{
  "n_layer": 12,
  "d_model": 224,
  "n_experts": 40,
  "experts_per_token": 2,
  "d_expert": 208,
  "d_shared_expert": 192,
  "activation": "squared_relu",
  "moe_layers": [1, 3, 5, 7, 9, 11],
  "router_score": "sigmoid",
  "normalize_top_k": false,
  "routed_scale": 1.0,
  "balance_loss": 0.00216,
  "balance_bias": true,
  "router_cosine_scale": 10.0,
  "n_groups": 8,
  "groups_per_token": 4,
  "init_std_router": 0.0348,
  "lr_router": 0.00094,
  "vocab_size": 20444,
  "norm": "rmsnorm",
  "norm_eps": 1e-07,
  "tie_embeddings": "early",
  "optimizer": "soap_variant",
  "lr": 0.0072,
  "beta1": 0.95,
  "beta2": 0.99,
  "batch_tokens": [65536, 131072, 262144],
  "seq_len": 256,
  "train_tokens": 523000000,
  "steps": 3638,
  "dataset": "wikipedia_en"
}
Below are experts of layer 7 (counted from 0) of a mixture-of-experts language model. Rows are named router (the router's row for the expert), up (a neuron's input weights, with its number) and show model dimensions 0-223. Each number is 200 + 30 x the weight over its row's rms, rounded and kept within 0 to 999.
Before each expert's rows: "gets" lists some tokens that make up at least twice as much of what it gets as of all text. This comes from a sample of Wikipedia text that the model never trained on. Tokens count by the router's weight.

# expert 33
gets: "\n", "-", "\n\n", "- ", "| ", ")"
router,185,228,251,181,193,222,139,254,179,223,154,196,201,236,212,169,187,209,149,186,199,194,185,184,157,194,227,206,170,241,275,203,221,243,254,152,180,263,235,177,210,245,186,163,158,214,210,196,178,165,200,223,199,224,217,191,250,193,211,200,205,217,186,210,198,272,203,214,176,172,175,169,205,166,231,184,203,193,278,179,190,211,148,198,184,188,213,202,182,200,184,245,106,261,176,190,181,186,218,201,225,171,184,195,172,200,214,186,172,226,231,175,185,183,197,125,199,133,114,183,178,189,207,173,184,208,196,185,135,207,195,180,211,231,199,177,174,189,128,178,198,242,171,198,174,195,214,161,263,196,187,227,201,210,231,219,163,131,204,177,202,251,205,215,195,200,250,217,155,130,207,154,148,246,209,172,192,210,192,193,201,189,203,211,175,225,235,245,201,172,202,166,196,203,227,169,162,191,183,184,165,206,188,183,183,199,184,194,186,166,202,251,259,221,244,180,168,212,203,247,149,187,200,198
up6,240,234,172,197,192,229,183,204,171,126,180,109,199,215,158,231,200,227,211,199,203,225,185,190,211,217,199,197,170,190,278,167,261,194,210,259,166,219,198,214,171,180,180,192,178,223,213,181,198,224,200,231,183,192,202,141,187,195,167,177,192,192,234,187,183,212,218,231,210,241,187,209,212,187,204,227,220,181,251,144,219,170,208,203,166,215,190,258,214,251,199,181,243,245,193,188,239,204,158,237,195,208,237,191,153,161,171,197,184,230,156,219,193,221,232,240,217,257,208,193,210,160,223,197,178,184,218,215,257,200,226,204,211,185,196,222,239,210,229,156,221,167,175,226,239,211,276,164,233,203,228,208,196,219,180,273,227,153,150,129,236,227,183,145,94,180,190,194,152,168,198,128,176,158,210,186,160,260,221,206,224,200,204,222,169,255,197,188,192,227,170,179,164,205,186,236,204,206,175,204,175,197,210,179,219,205,162,147,167,210,189,185,199,191,209,196,147,189,165,181,184,197,159,218

# expert 30
gets: "\n", "-", "==", "|", " Film", "| Best"
router,190,209,187,191,197,200,238,218,198,256,133,164,197,192,185,186,186,219,207,190,151,148,175,202,152,166,219,232,177,214,238,196,248,241,227,180,215,310,249,239,163,148,213,214,170,212,242,225,168,178,204,156,189,200,189,179,199,185,232,179,205,205,215,239,207,213,262,194,208,178,210,213,183,158,237,205,199,190,203,187,206,193,163,227,202,185,159,201,200,244,190,225,138,237,194,180,168,187,182,205,238,202,194,197,122,217,224,189,222,217,162,200,209,211,218,209,203,173,142,190,189,154,189,209,197,174,198,198,81,197,167,242,212,197,227,222,168,199,132,181,219,231,236,191,177,187,178,185,300,267,198,190,219,196,240,168,136,160,222,187,203,224,180,201,177,198,240,158,190,177,146,226,150,219,204,204,181,207,256,235,163,184,153,234,203,210,192,220,196,181,223,181,239,172,213,191,191,198,231,173,137,250,157,180,186,221,205,209,209,188,187,231,181,182,209,166,207,234,182,205,209,200,259,202
up5,230,227,143,201,180,193,141,241,209,256,220,203,155,226,189,164,213,208,222,178,195,169,178,154,150,194,175,213,162,208,171,171,202,220,227,163,149,208,177,198,182,186,195,222,175,169,210,222,210,208,208,232,188,144,123,204,196,288,196,206,200,217,231,227,219,191,255,202,228,196,196,241,154,149,209,215,178,195,210,211,195,192,212,231,208,193,189,229,200,241,201,217,174,179,197,163,216,192,184,205,204,197,213,233,156,174,144,179,167,236,193,183,222,236,246,221,180,193,209,193,194,212,198,206,148,217,176,198,183,159,133,207,136,255,230,179,221,195,177,215,179,190,233,200,229,199,227,186,206,195,205,195,229,221,207,168,207,196,258,209,278,229,194,186,267,202,233,227,165,223,173,214,211,209,214,140,119,189,190,163,207,186,127,218,198,150,205,213,182,246,224,196,219,180,160,190,175,167,200,99,185,171,135,178,230,218,195,237,208,224,253,207,185,217,161,203,211,237,202,144,182,148,167,149

# expert 13
gets: "\n", "| ", " |", "\n\n", " ", " |  |"
router,227,222,194,226,203,209,163,224,171,224,211,210,265,196,205,173,164,204,215,237,205,214,149,236,153,194,196,181,170,188,250,155,161,222,181,217,202,203,216,169,268,193,192,191,112,203,206,213,174,192,228,197,207,180,197,186,184,203,184,201,151,182,210,242,215,247,218,207,153,236,183,239,237,184,247,232,218,178,265,151,177,154,194,212,183,204,173,221,196,258,172,251,236,259,194,228,152,233,202,203,205,211,204,228,197,179,162,200,187,247,205,188,199,172,204,144,228,167,167,253,180,160,212,259,203,169,239,204,129,174,203,205,217,217,213,165,205,223,123,135,164,224,220,197,204,160,256,215,260,180,190,176,242,163,226,228,208,185,229,226,200,228,167,205,185,214,235,223,114,165,206,170,181,198,187,157,209,187,257,170,202,196,232,177,243,213,199,233,247,171,187,219,225,164,183,126,203,200,211,233,171,194,215,212,204,194,201,186,155,203,181,230,230,201,201,229,215,199,239,241,151,191,173,223
up4,152,211,151,147,168,174,173,207,223,207,221,190,222,205,144,198,199,215,205,185,163,188,223,187,171,155,191,161,227,218,195,206,214,285,183,153,229,188,196,193,230,167,290,170,210,223,189,202,222,163,295,221,229,234,194,243,211,203,212,327,164,150,220,170,254,200,211,138,172,198,234,215,202,197,177,193,237,206,156,215,214,166,207,228,204,198,191,237,204,206,196,213,214,161,220,216,199,213,200,214,183,210,203,172,199,189,130,192,234,250,194,183,236,185,181,198,203,178,214,188,196,185,193,196,180,167,143,269,199,213,140,211,184,182,216,157,211,220,175,195,215,216,227,184,229,122,191,195,207,210,212,183,238,206,234,226,227,233,196,214,143,235,251,233,243,237,207,206,159,200,170,198,225,189,217,210,216,234,177,165,175,217,252,156,138,207,199,236,218,200,201,185,219,172,189,193,207,164,174,221,187,220,166,199,179,228,179,271,176,208,188,213,182,159,196,149,211,203,146,175,199,210,174,251

# expert 5
gets: "–", " | ", "3", "0", "6", " "
router,204,221,270,216,125,237,223,228,175,212,175,171,213,190,170,146,216,187,168,303,201,223,173,175,185,189,188,165,167,209,215,221,220,210,194,238,204,219,255,253,211,257,191,225,174,190,228,222,174,236,229,201,229,205,190,189,203,170,214,245,240,204,241,147,204,196,222,251,187,212,236,208,179,171,192,210,179,196,234,188,190,124,170,202,213,178,209,233,178,176,217,237,205,193,248,210,216,170,209,206,213,201,218,172,183,148,196,179,173,245,152,201,175,222,236,132,181,190,170,215,195,173,202,227,185,154,188,195,195,201,216,203,172,181,233,134,176,197,52,178,201,183,200,215,214,114,192,220,197,194,179,154,187,212,209,222,192,189,237,199,171,198,212,135,194,240,234,199,145,193,203,146,226,214,192,207,198,228,192,218,223,170,218,223,195,210,229,208,214,180,197,209,232,171,180,182,167,216,191,179,197,193,164,218,219,213,246,207,156,207,176,184,201,243,172,220,202,254,267,266,208,197,180,180
up6,200,218,197,199,232,264,219,211,178,183,205,202,219,202,224,219,201,178,163,228,227,208,216,180,200,173,181,224,245,173,230,214,250,244,158,187,222,180,210,215,144,224,175,209,149,180,268,180,212,266,166,193,190,198,185,202,184,152,138,235,200,231,215,163,240,162,245,271,209,169,225,155,170,218,166,230,138,237,173,214,198,215,202,178,175,175,235,206,233,252,215,198,233,188,181,174,153,182,194,218,202,235,223,222,174,200,219,221,158,246,179,211,197,226,207,226,155,197,218,167,213,184,225,179,162,195,184,215,200,216,175,210,181,191,140,175,186,203,195,187,192,129,220,231,148,238,235,210,229,233,229,160,163,251,213,241,178,192,205,160,235,227,183,200,142,195,292,200,170,142,200,176,199,220,220,184,158,209,195,207,145,195,147,219,232,180,202,271,204,175,199,188,147,261,209,217,172,139,200,163,235,185,170,183,220,241,150,212,210,201,182,186,248,221,155,216,216,224,167,217,242,210,186,215

# expert 9
gets: " W", " St", " G", " F", " w", "w"
router,138,178,210,228,199,250,155,187,210,191,204,148,229,260,223,219,157,200,157,245,186,214,170,166,213,214,185,221,187,194,218,201,261,204,158,259,213,262,194,158,165,163,188,168,191,255,175,204,215,201,252,215,176,224,200,125,225,152,215,235,214,261,159,217,205,212,211,222,158,175,172,230,227,192,225,154,204,205,237,211,207,210,188,220,196,243,244,190,216,199,204,238,158,185,191,210,166,187,236,234,205,186,189,186,211,185,176,231,204,155,206,203,217,184,218,145,201,179,136,226,196,148,188,193,207,251,213,212,152,173,223,212,210,203,255,170,196,172,149,165,227,208,220,235,231,161,245,171,209,212,154,238,216,171,221,194,188,127,204,219,185,203,232,160,195,214,228,181,156,154,193,160,180,183,195,202,198,196,208,193,129,257,150,247,273,165,236,207,181,143,220,208,229,132,179,154,207,243,197,164,206,166,217,215,237,204,214,175,206,181,181,146,190,201,201,175,228,194,213,194,229,208,181,227
up4,178,235,243,216,154,134,133,233,249,223,181,187,218,175,176,249,173,185,198,239,161,208,189,220,237,196,149,150,274,205,196,216,182,218,215,182,210,220,202,145,205,173,163,199,207,245,208,185,141,191,195,217,154,178,214,232,195,164,176,254,211,231,167,241,117,203,179,230,205,201,141,192,229,269,145,206,203,206,235,224,240,194,239,253,212,187,186,190,236,241,186,261,215,199,270,190,196,160,192,196,178,191,202,203,177,186,215,217,223,194,137,168,230,205,209,241,113,206,225,207,146,158,205,237,188,188,236,227,176,153,233,221,172,201,221,217,193,260,185,224,225,163,238,165,201,234,159,231,208,189,190,223,202,238,159,193,174,179,174,220,199,174,216,150,286,199,196,171,198,176,220,151,185,224,234,171,220,195,164,184,216,214,228,237,194,203,201,161,169,175,201,179,193,194,162,201,217,208,199,198,200,200,182,212,172,195,194,174,209,155,231,154,205,223,174,213,185,198,218,215,198,172,149,225

# expert 8
gets: "am", "om", " S", "im", "on", "m"
router,206,211,187,205,191,173,121,221,236,193,201,208,205,212,173,172,186,239,159,238,232,175,142,153,184,167,229,240,180,224,196,198,210,269,197,191,203,260,243,224,200,201,251,176,203,134,175,154,190,208,225,211,213,186,146,212,210,204,172,243,218,202,185,203,161,203,211,266,216,193,184,202,187,184,248,162,213,188,310,219,181,175,202,175,175,267,220,227,195,231,227,208,197,191,207,140,182,213,162,232,237,215,193,203,169,193,202,208,187,178,169,216,209,296,176,190,172,188,199,195,193,202,122,204,175,232,237,211,167,155,212,280,188,240,194,133,180,239,187,174,203,195,179,215,163,163,146,184,204,134,193,182,208,200,215,188,216,163,238,160,179,205,187,229,175,184,208,218,221,158,189,199,213,184,190,192,199,199,211,190,176,224,201,208,232,234,190,177,239,170,184,146,173,194,177,135,179,162,185,207,238,211,197,216,211,244,230,153,162,202,220,195,185,160,190,122,221,205,220,166,174,236,228,191
up5,239,197,198,234,213,227,185,185,219,196,231,148,226,232,201,201,200,199,199,234,199,166,165,179,264,143,189,280,149,193,225,202,172,238,153,145,281,189,215,181,175,172,239,156,204,196,209,167,151,173,209,209,180,210,204,197,202,169,189,242,204,222,183,225,257,227,196,236,215,178,254,170,191,245,244,235,214,244,228,164,199,197,180,178,181,232,186,175,186,164,227,194,163,153,262,221,170,188,226,246,217,221,186,226,225,186,216,242,220,185,205,215,201,174,243,185,233,206,214,175,223,195,177,179,235,203,238,239,184,209,217,205,209,182,185,188,208,209,225,145,246,165,208,204,206,223,200,195,248,163,180,168,232,249,227,185,227,156,202,190,157,183,177,193,156,206,173,219,160,176,150,158,219,219,187,247,194,246,171,136,142,164,204,222,244,187,203,188,234,211,240,198,196,142,180,151,217,187,177,206,211,217,208,153,213,254,170,192,180,223,261,210,187,189,211,130,208,176,241,153,200,272,190,158

# expert 29
gets: "0", " | ", "3", "1", "; ", "2"
router,203,203,255,191,128,222,196,243,168,220,135,219,196,195,111,191,177,195,168,269,191,219,190,196,201,229,221,235,190,220,231,208,183,214,187,215,184,211,219,212,182,215,227,170,126,220,214,232,192,202,184,218,206,207,180,182,216,151,203,217,171,193,142,220,226,212,250,167,199,232,193,219,202,206,179,200,186,240,223,200,192,229,152,182,207,243,147,200,195,235,258,297,210,235,225,208,168,168,178,196,231,200,220,173,160,173,186,185,183,252,166,187,201,241,227,206,182,184,197,186,187,204,222,189,146,181,200,245,198,214,207,214,218,232,215,138,164,215,59,167,200,183,178,222,210,164,236,170,214,192,228,220,202,222,210,214,201,175,200,165,223,214,185,192,239,184,248,212,172,210,236,223,156,233,146,183,240,169,250,172,197,241,229,252,208,216,193,222,238,196,207,226,206,128,214,201,201,207,218,180,233,207,216,194,224,169,172,139,174,167,182,187,163,203,220,248,167,221,237,228,224,162,220,202
up4,188,125,202,115,152,192,184,196,181,256,199,189,202,170,136,211,252,173,164,220,243,228,161,206,151,182,217,219,207,196,158,225,232,208,207,251,182,197,197,207,202,276,160,147,174,150,181,159,171,268,243,238,257,169,162,205,206,184,171,191,230,177,200,143,153,232,217,178,144,187,212,211,216,180,237,204,192,147,213,231,191,243,149,155,190,177,215,184,173,230,212,240,205,187,207,248,187,193,212,202,146,193,205,227,214,151,181,239,192,237,150,197,180,210,214,197,228,205,207,233,146,157,159,241,207,160,240,185,203,214,188,228,166,196,288,192,171,234,120,195,237,157,233,231,132,185,180,233,196,177,194,185,199,181,185,218,181,194,194,210,199,224,206,212,185,195,195,221,217,200,191,233,218,185,179,246,159,213,215,191,173,208,205,207,154,202,188,174,194,149,206,195,230,184,197,171,207,200,232,231,256,218,182,234,218,181,176,199,182,172,195,188,220,182,210,259,182,201,163,183,254,180,176,189

# expert 31
gets: " and", ", and", ",", "s and", " or", "ac"
router,250,207,221,227,166,207,192,203,241,195,177,159,177,212,204,175,177,178,171,231,207,211,171,184,201,183,186,211,229,257,279,139,257,199,212,218,193,235,205,187,213,203,177,186,138,156,184,180,235,227,212,208,192,198,220,225,213,175,200,216,209,212,192,196,219,258,196,139,159,157,165,177,208,143,209,221,205,187,168,151,239,173,155,223,171,234,204,201,180,225,167,195,184,170,202,189,183,222,198,257,204,232,178,257,153,181,182,209,192,156,190,218,220,258,217,173,171,175,138,151,221,173,162,191,265,194,217,176,164,221,188,238,199,212,178,193,214,211,200,167,200,188,183,200,152,180,119,189,251,202,213,207,142,181,214,265,212,187,215,153,220,156,189,178,187,176,268,196,162,188,189,173,178,218,148,218,193,190,233,202,190,173,198,179,298,174,223,124,250,179,167,195,226,182,215,177,215,259,177,142,186,177,207,186,210,187,160,190,189,198,172,225,222,188,201,156,210,256,256,204,172,193,208,190
up2,248,178,247,163,171,231,186,239,204,150,157,155,213,205,208,224,174,149,180,154,159,200,180,240,191,173,176,225,211,209,212,213,260,220,236,223,222,220,170,184,255,215,204,205,225,177,176,237,217,205,165,173,177,149,223,204,207,185,168,186,182,211,144,179,279,165,210,169,156,181,207,197,223,204,180,252,212,124,161,154,176,178,183,256,210,228,133,204,177,199,242,210,151,187,226,213,218,178,227,193,247,210,151,227,170,205,237,228,215,182,176,222,198,208,177,205,203,183,215,106,207,183,197,190,231,177,276,162,169,179,197,179,193,226,252,202,206,190,209,194,151,235,152,213,183,205,162,239,237,194,204,177,186,234,236,222,207,183,153,208,223,212,226,238,205,180,215,201,182,241,167,217,204,228,174,158,167,201,214,199,173,204,162,227,196,152,220,141,215,209,197,184,216,213,225,178,210,185,161,181,202,187,169,190,199,249,192,228,195,311,155,229,180,166,207,187,214,202,198,156,187,211,227,138

# expert 6
gets: "th", "st", "nd", "rd", " second", " first"
router,224,199,213,210,193,225,152,191,200,202,178,206,202,234,210,159,214,204,178,231,224,215,124,184,135,203,206,200,207,238,222,153,183,195,207,201,246,287,188,234,169,193,225,232,188,217,209,190,177,144,192,254,200,234,261,191,219,148,201,192,206,165,188,206,222,211,194,221,136,237,202,206,208,136,224,133,189,227,231,206,225,176,191,193,206,237,209,170,238,212,207,217,182,250,189,188,178,203,158,213,239,210,243,170,155,151,152,144,212,208,234,211,215,192,245,152,185,147,164,220,153,215,187,235,206,178,187,178,204,145,235,210,210,180,252,126,142,202,142,181,171,163,218,182,226,148,185,186,200,175,215,227,244,197,165,215,215,150,181,175,234,209,223,172,213,186,206,195,197,197,212,215,147,236,172,208,174,167,217,218,129,261,221,210,209,144,188,223,219,186,196,159,213,195,208,166,195,218,218,181,193,260,177,192,245,202,254,169,180,172,191,151,223,151,179,179,219,219,227,180,165,254,215,213
up2,258,222,235,196,206,179,149,178,208,148,172,201,186,150,194,186,220,214,170,193,210,148,171,159,183,206,210,209,185,208,246,179,187,203,169,244,210,188,166,219,250,217,200,195,190,172,213,256,207,237,224,205,152,211,246,217,195,220,201,189,213,231,292,182,207,206,198,175,187,185,211,206,221,171,237,134,170,218,214,193,208,182,237,223,204,213,131,175,222,181,209,177,170,270,235,256,238,164,212,209,162,172,245,270,172,144,193,214,187,170,229,212,227,184,242,154,185,233,194,202,208,145,168,202,185,165,239,210,140,215,158,202,215,201,213,189,221,166,193,187,213,203,173,213,228,207,180,177,238,199,182,254,220,203,206,234,146,160,157,179,179,182,263,172,238,241,169,186,186,149,219,164,185,195,153,188,139,220,212,171,209,195,214,202,126,205,195,148,142,200,226,203,189,209,203,199,211,190,166,191,157,241,190,210,179,192,215,231,201,226,178,253,244,238,254,196,185,153,191,199,163,267,218,159

# expert 0
gets: ",", " in", " of", " |", ":", ";"
router,163,201,243,223,136,208,193,219,169,230,200,173,211,254,204,151,173,171,164,219,159,213,148,200,182,208,225,200,213,219,235,196,182,205,207,212,198,177,197,238,210,178,229,169,141,201,239,169,183,199,207,193,225,263,219,200,218,185,211,230,178,217,173,196,196,210,176,204,187,172,160,193,189,146,223,165,236,178,178,230,204,133,144,207,216,285,147,189,216,225,224,223,178,191,208,177,198,188,198,230,213,156,170,170,187,203,209,196,188,166,144,213,229,296,196,179,186,128,193,130,182,169,206,209,263,180,164,194,150,171,242,199,211,173,200,177,192,199,163,157,205,215,185,165,216,138,245,189,246,177,208,186,188,233,210,200,181,188,203,229,193,224,150,186,216,226,231,230,215,181,209,136,173,217,203,202,190,195,229,189,153,182,192,192,202,199,232,137,275,207,188,204,234,176,173,185,152,227,235,204,163,197,230,172,254,213,214,150,226,170,161,183,268,155,186,228,206,219,254,181,193,187,265,200
up2,183,215,217,239,185,153,148,197,188,195,239,173,183,250,175,210,184,167,237,207,190,251,230,209,223,204,246,268,168,159,181,235,232,241,161,197,177,183,251,181,153,229,191,186,199,240,241,194,247,194,228,193,221,263,214,195,124,190,178,196,171,189,223,242,106,230,166,203,208,205,220,171,150,160,203,175,254,178,239,225,150,233,224,215,207,259,188,210,225,177,174,195,208,229,245,188,170,202,253,178,187,166,164,175,244,251,193,163,186,189,244,233,207,175,209,175,168,198,188,188,232,182,191,147,195,183,155,200,209,217,260,245,218,185,239,177,154,178,178,170,194,197,140,233,220,187,179,153,183,185,215,236,159,198,188,183,146,193,208,225,186,244,198,154,206,187,190,229,205,195,195,225,218,217,183,197,181,218,151,180,205,194,193,227,202,203,189,158,270,205,206,215,158,186,204,181,216,192,220,208,214,172,188,155,165,197,175,177,219,229,248,155,151,143,188,250,188,223,238,199,251,253,215,198

# expert 37
gets: "3", "2", "4", "1", "5", "6"
router,228,227,168,226,147,166,183,201,196,181,215,162,207,221,179,161,159,233,161,251,170,145,151,209,207,235,218,186,184,262,252,214,177,219,230,208,191,269,208,223,157,154,192,210,125,145,236,246,168,222,208,190,169,190,204,178,184,226,203,221,260,209,199,195,216,230,217,174,149,187,232,212,178,156,205,187,165,204,259,222,182,191,205,194,215,199,153,166,183,199,224,209,159,221,211,229,197,178,188,191,181,203,166,165,175,204,175,194,181,215,152,200,239,261,220,181,219,129,175,159,230,195,188,264,206,195,198,182,109,181,235,196,204,226,168,184,217,207,126,194,161,218,172,232,208,124,226,208,221,244,170,182,235,222,191,191,178,198,282,145,192,224,187,198,178,191,250,204,166,138,246,216,161,245,153,187,192,212,234,220,207,196,226,229,190,220,183,201,231,196,190,226,206,166,175,197,190,169,214,178,171,196,196,203,218,149,186,194,240,195,176,227,246,208,218,218,239,190,254,205,233,210,211,169
up5,198,167,192,182,182,203,235,234,154,160,152,221,187,224,246,175,199,203,156,181,195,192,155,211,184,242,212,199,202,195,181,202,198,199,236,192,126,215,211,175,205,175,266,233,182,193,212,205,183,214,213,188,168,217,186,210,206,219,207,251,267,159,186,201,226,183,239,210,179,251,202,167,216,200,221,187,184,177,176,235,205,175,182,173,182,171,162,175,193,205,229,156,216,214,202,194,215,153,213,193,228,181,167,181,205,229,219,172,311,240,200,195,229,224,242,174,225,201,214,237,215,257,220,196,172,171,195,157,223,228,284,186,202,191,236,234,143,175,124,180,217,159,194,240,233,195,208,194,196,198,165,153,225,200,228,184,222,141,163,189,250,168,226,129,218,208,255,246,180,244,240,177,174,186,218,223,243,158,198,178,239,158,165,203,223,172,169,240,206,246,164,221,203,210,254,197,191,264,172,212,178,192,223,235,154,187,177,207,186,202,146,166,233,199,234,151,192,165,188,180,183,147,198,193

# expert 16
gets: ".", "s.", ").", "\".", "es.", "ing."
router,199,214,251,198,194,207,216,236,142,207,144,147,205,209,153,170,153,204,191,248,184,190,154,217,223,228,264,192,225,208,202,207,227,205,236,228,154,206,202,136,202,175,200,178,161,184,171,208,180,199,198,187,193,226,166,223,261,214,177,203,204,157,180,204,205,305,201,239,170,161,210,197,172,189,187,240,219,197,232,200,211,202,208,283,162,206,183,194,210,177,200,256,180,221,226,168,170,184,158,228,203,227,219,214,231,202,204,176,215,252,223,172,231,254,174,193,154,173,212,198,162,216,180,266,226,182,225,180,143,167,176,232,214,215,252,163,165,198,179,175,218,176,194,133,229,173,181,166,268,158,183,204,203,217,224,219,171,163,213,200,223,213,197,167,228,183,233,171,214,160,224,200,204,203,180,141,230,174,268,197,117,180,210,238,197,211,181,219,211,226,201,208,212,210,182,189,228,238,228,172,213,141,204,156,196,162,205,160,218,147,212,220,201,223,158,213,185,267,204,243,179,196,237,196
up6,239,233,221,226,189,187,225,199,197,232,221,189,134,214,192,198,165,205,181,231,175,156,185,164,212,184,175,183,193,196,202,214,247,203,231,179,188,185,179,180,247,227,211,199,223,172,241,187,184,176,256,218,268,198,172,186,208,245,258,186,240,208,168,196,277,213,211,186,162,197,121,197,197,150,267,193,194,191,205,240,225,213,219,217,155,173,208,197,215,199,227,214,183,184,189,216,195,191,189,225,145,207,187,191,234,199,211,140,172,266,216,202,210,225,230,190,226,156,187,195,211,209,232,216,189,152,207,251,184,197,195,203,198,175,169,188,186,173,194,150,214,210,231,184,211,188,214,213,193,198,172,213,307,142,246,187,260,202,171,239,190,225,165,237,242,193,269,172,161,242,254,164,188,146,239,204,213,158,204,217,211,169,208,204,152,223,221,179,197,184,194,147,163,229,211,159,108,200,168,236,189,206,207,161,153,184,186,188,204,221,167,217,153,220,203,222,130,211,189,233,235,192,209,159

# expert 34
gets: " |", "\n", "|", " |  |", "| Party", "andidate | Votes |"
router,233,207,209,249,160,244,184,217,189,253,186,196,226,197,143,225,162,197,193,184,196,203,152,192,136,207,212,187,161,190,252,215,243,250,219,238,206,225,242,191,245,148,234,212,179,215,243,187,192,171,205,214,234,221,161,175,258,181,217,209,215,206,190,216,231,224,241,192,166,204,201,192,173,163,204,176,204,172,252,200,196,112,144,171,193,223,181,186,181,225,229,263,217,214,209,195,189,167,167,174,217,212,190,228,161,201,222,170,197,228,191,193,184,208,201,220,234,108,148,215,227,165,168,191,216,258,223,211,130,146,193,184,188,146,265,205,154,225,88,230,186,190,175,165,181,179,200,180,224,191,194,182,173,197,214,245,162,149,188,163,194,183,235,213,222,206,232,201,206,172,160,203,201,243,227,176,247,247,230,221,175,176,168,198,218,186,177,209,251,205,193,172,229,153,179,200,212,190,235,171,222,218,211,185,240,180,171,217,201,188,246,196,214,204,194,205,214,248,239,167,149,219,228,216
up4,252,180,218,216,144,182,145,220,188,199,173,177,255,257,188,167,175,162,191,211,136,208,199,234,128,221,204,167,187,192,244,225,226,173,180,273,187,201,160,170,173,146,227,216,181,211,203,203,163,155,230,249,197,167,185,257,205,195,240,199,181,189,247,171,187,145,210,201,144,177,183,210,170,188,182,282,192,195,178,225,165,182,246,213,176,217,169,223,247,193,225,220,219,218,227,216,196,208,197,198,203,177,204,204,204,224,244,218,219,204,193,233,227,196,169,225,235,233,188,189,198,171,210,192,189,232,221,262,148,198,192,227,229,184,223,180,166,323,200,235,226,165,212,190,219,203,223,182,217,190,217,180,206,209,221,233,235,162,195,142,238,202,196,246,187,182,193,160,156,205,193,205,191,229,268,208,223,207,192,198,171,267,249,179,207,205,180,214,189,204,189,125,202,162,212,221,231,175,164,204,230,151,217,205,265,210,165,157,187,199,231,208,203,180,220,215,269,219,183,168,179,192,202,219

# expert 19
gets: " to", " by", " for", " at", " from", " in the"
router,164,172,220,216,141,243,154,224,244,206,194,250,207,235,193,186,183,178,155,208,174,214,144,219,204,180,239,228,121,227,284,198,214,249,247,175,189,224,232,206,224,173,229,241,129,166,194,210,143,207,236,199,215,237,183,205,264,180,221,211,203,190,168,182,175,231,234,262,214,206,126,227,185,185,197,187,208,172,236,210,217,177,202,251,199,228,198,232,181,253,202,214,154,213,141,245,194,161,176,199,207,173,212,236,150,220,184,226,205,153,160,208,286,246,205,202,179,182,135,184,165,214,193,208,209,184,229,206,177,179,229,181,203,153,207,145,184,217,206,211,212,211,194,230,211,146,214,192,181,208,184,191,224,182,218,205,181,206,204,240,228,208,184,155,193,224,247,236,210,166,235,199,209,212,208,212,190,223,181,142,207,139,171,285,229,186,247,180,187,153,214,187,215,203,213,167,195,219,164,122,212,194,191,206,200,210,244,180,188,178,181,179,222,161,209,167,223,215,205,176,205,185,230,216
up2,230,216,190,258,202,260,193,219,250,270,164,219,206,282,151,192,159,230,162,194,216,134,227,177,192,174,183,203,196,170,189,246,116,197,186,175,175,189,230,176,211,196,172,171,165,222,198,152,194,217,198,211,221,185,225,182,171,188,215,163,260,185,205,152,226,201,218,184,208,210,223,170,180,214,152,210,210,193,213,222,230,155,179,197,234,235,155,197,235,201,265,210,232,199,167,198,194,172,232,157,199,221,212,179,229,168,229,210,208,135,207,233,234,198,204,249,227,194,207,141,185,227,178,215,180,222,182,152,198,163,240,214,169,205,222,204,172,146,191,198,203,204,173,173,210,182,212,157,190,192,227,186,212,187,185,173,149,150,204,238,261,211,195,201,153,185,216,217,178,174,188,162,185,239,208,247,153,196,180,182,211,137,175,244,163,253,196,205,210,208,191,217,156,163,178,152,165,257,195,156,200,216,184,213,170,182,207,186,109,200,178,189,250,181,241,163,159,235,209,167,172,152,209,178

# expert 10
gets: " s", " l", " c", " d", " h", " r"
router,197,208,211,203,161,239,189,270,197,216,191,135,167,210,182,139,167,218,181,238,187,220,139,162,195,192,238,225,190,216,156,182,244,231,139,193,145,211,246,234,234,228,191,204,123,230,237,171,187,214,167,201,185,202,198,150,187,202,214,245,206,164,133,225,178,217,190,202,181,183,120,154,201,170,200,245,178,235,264,202,184,174,198,208,166,171,196,204,146,230,268,221,165,183,194,189,186,196,190,228,207,194,171,172,194,176,199,207,191,240,167,199,188,216,212,177,229,157,206,218,166,163,190,213,233,161,182,191,155,198,167,243,184,142,249,180,221,194,131,170,233,213,179,217,239,151,195,189,205,164,206,213,230,211,161,213,149,153,244,179,156,208,237,200,254,207,214,188,179,229,234,197,173,233,219,199,191,267,213,228,190,170,178,220,233,210,221,172,262,207,202,202,212,185,207,161,204,191,242,145,216,187,205,227,202,184,221,204,194,147,198,212,192,125,232,216,185,214,217,204,170,211,253,234
up3,224,251,169,233,259,217,176,214,273,241,236,138,190,222,179,190,205,217,148,211,161,164,201,227,216,195,207,220,139,223,206,174,240,199,195,207,178,164,234,186,252,230,231,185,96,201,187,181,165,196,198,165,178,247,204,224,186,221,193,237,193,160,159,199,205,209,158,192,256,184,229,125,171,186,163,213,183,205,217,233,211,232,206,192,187,234,215,224,208,215,215,219,187,184,218,222,191,179,214,197,213,174,190,209,186,190,260,239,169,223,248,189,155,198,153,218,199,174,197,226,160,154,170,197,186,208,213,244,204,202,222,201,204,223,200,170,286,203,202,193,195,196,173,190,241,132,139,218,228,197,197,209,220,219,182,197,212,187,197,208,221,236,188,162,237,220,186,191,199,237,229,199,216,180,179,227,174,222,201,112,177,236,164,179,238,219,176,178,242,138,182,133,244,212,256,174,161,226,169,177,245,202,232,211,186,160,198,252,201,173,224,148,241,191,219,205,188,225,214,150,219,166,158,208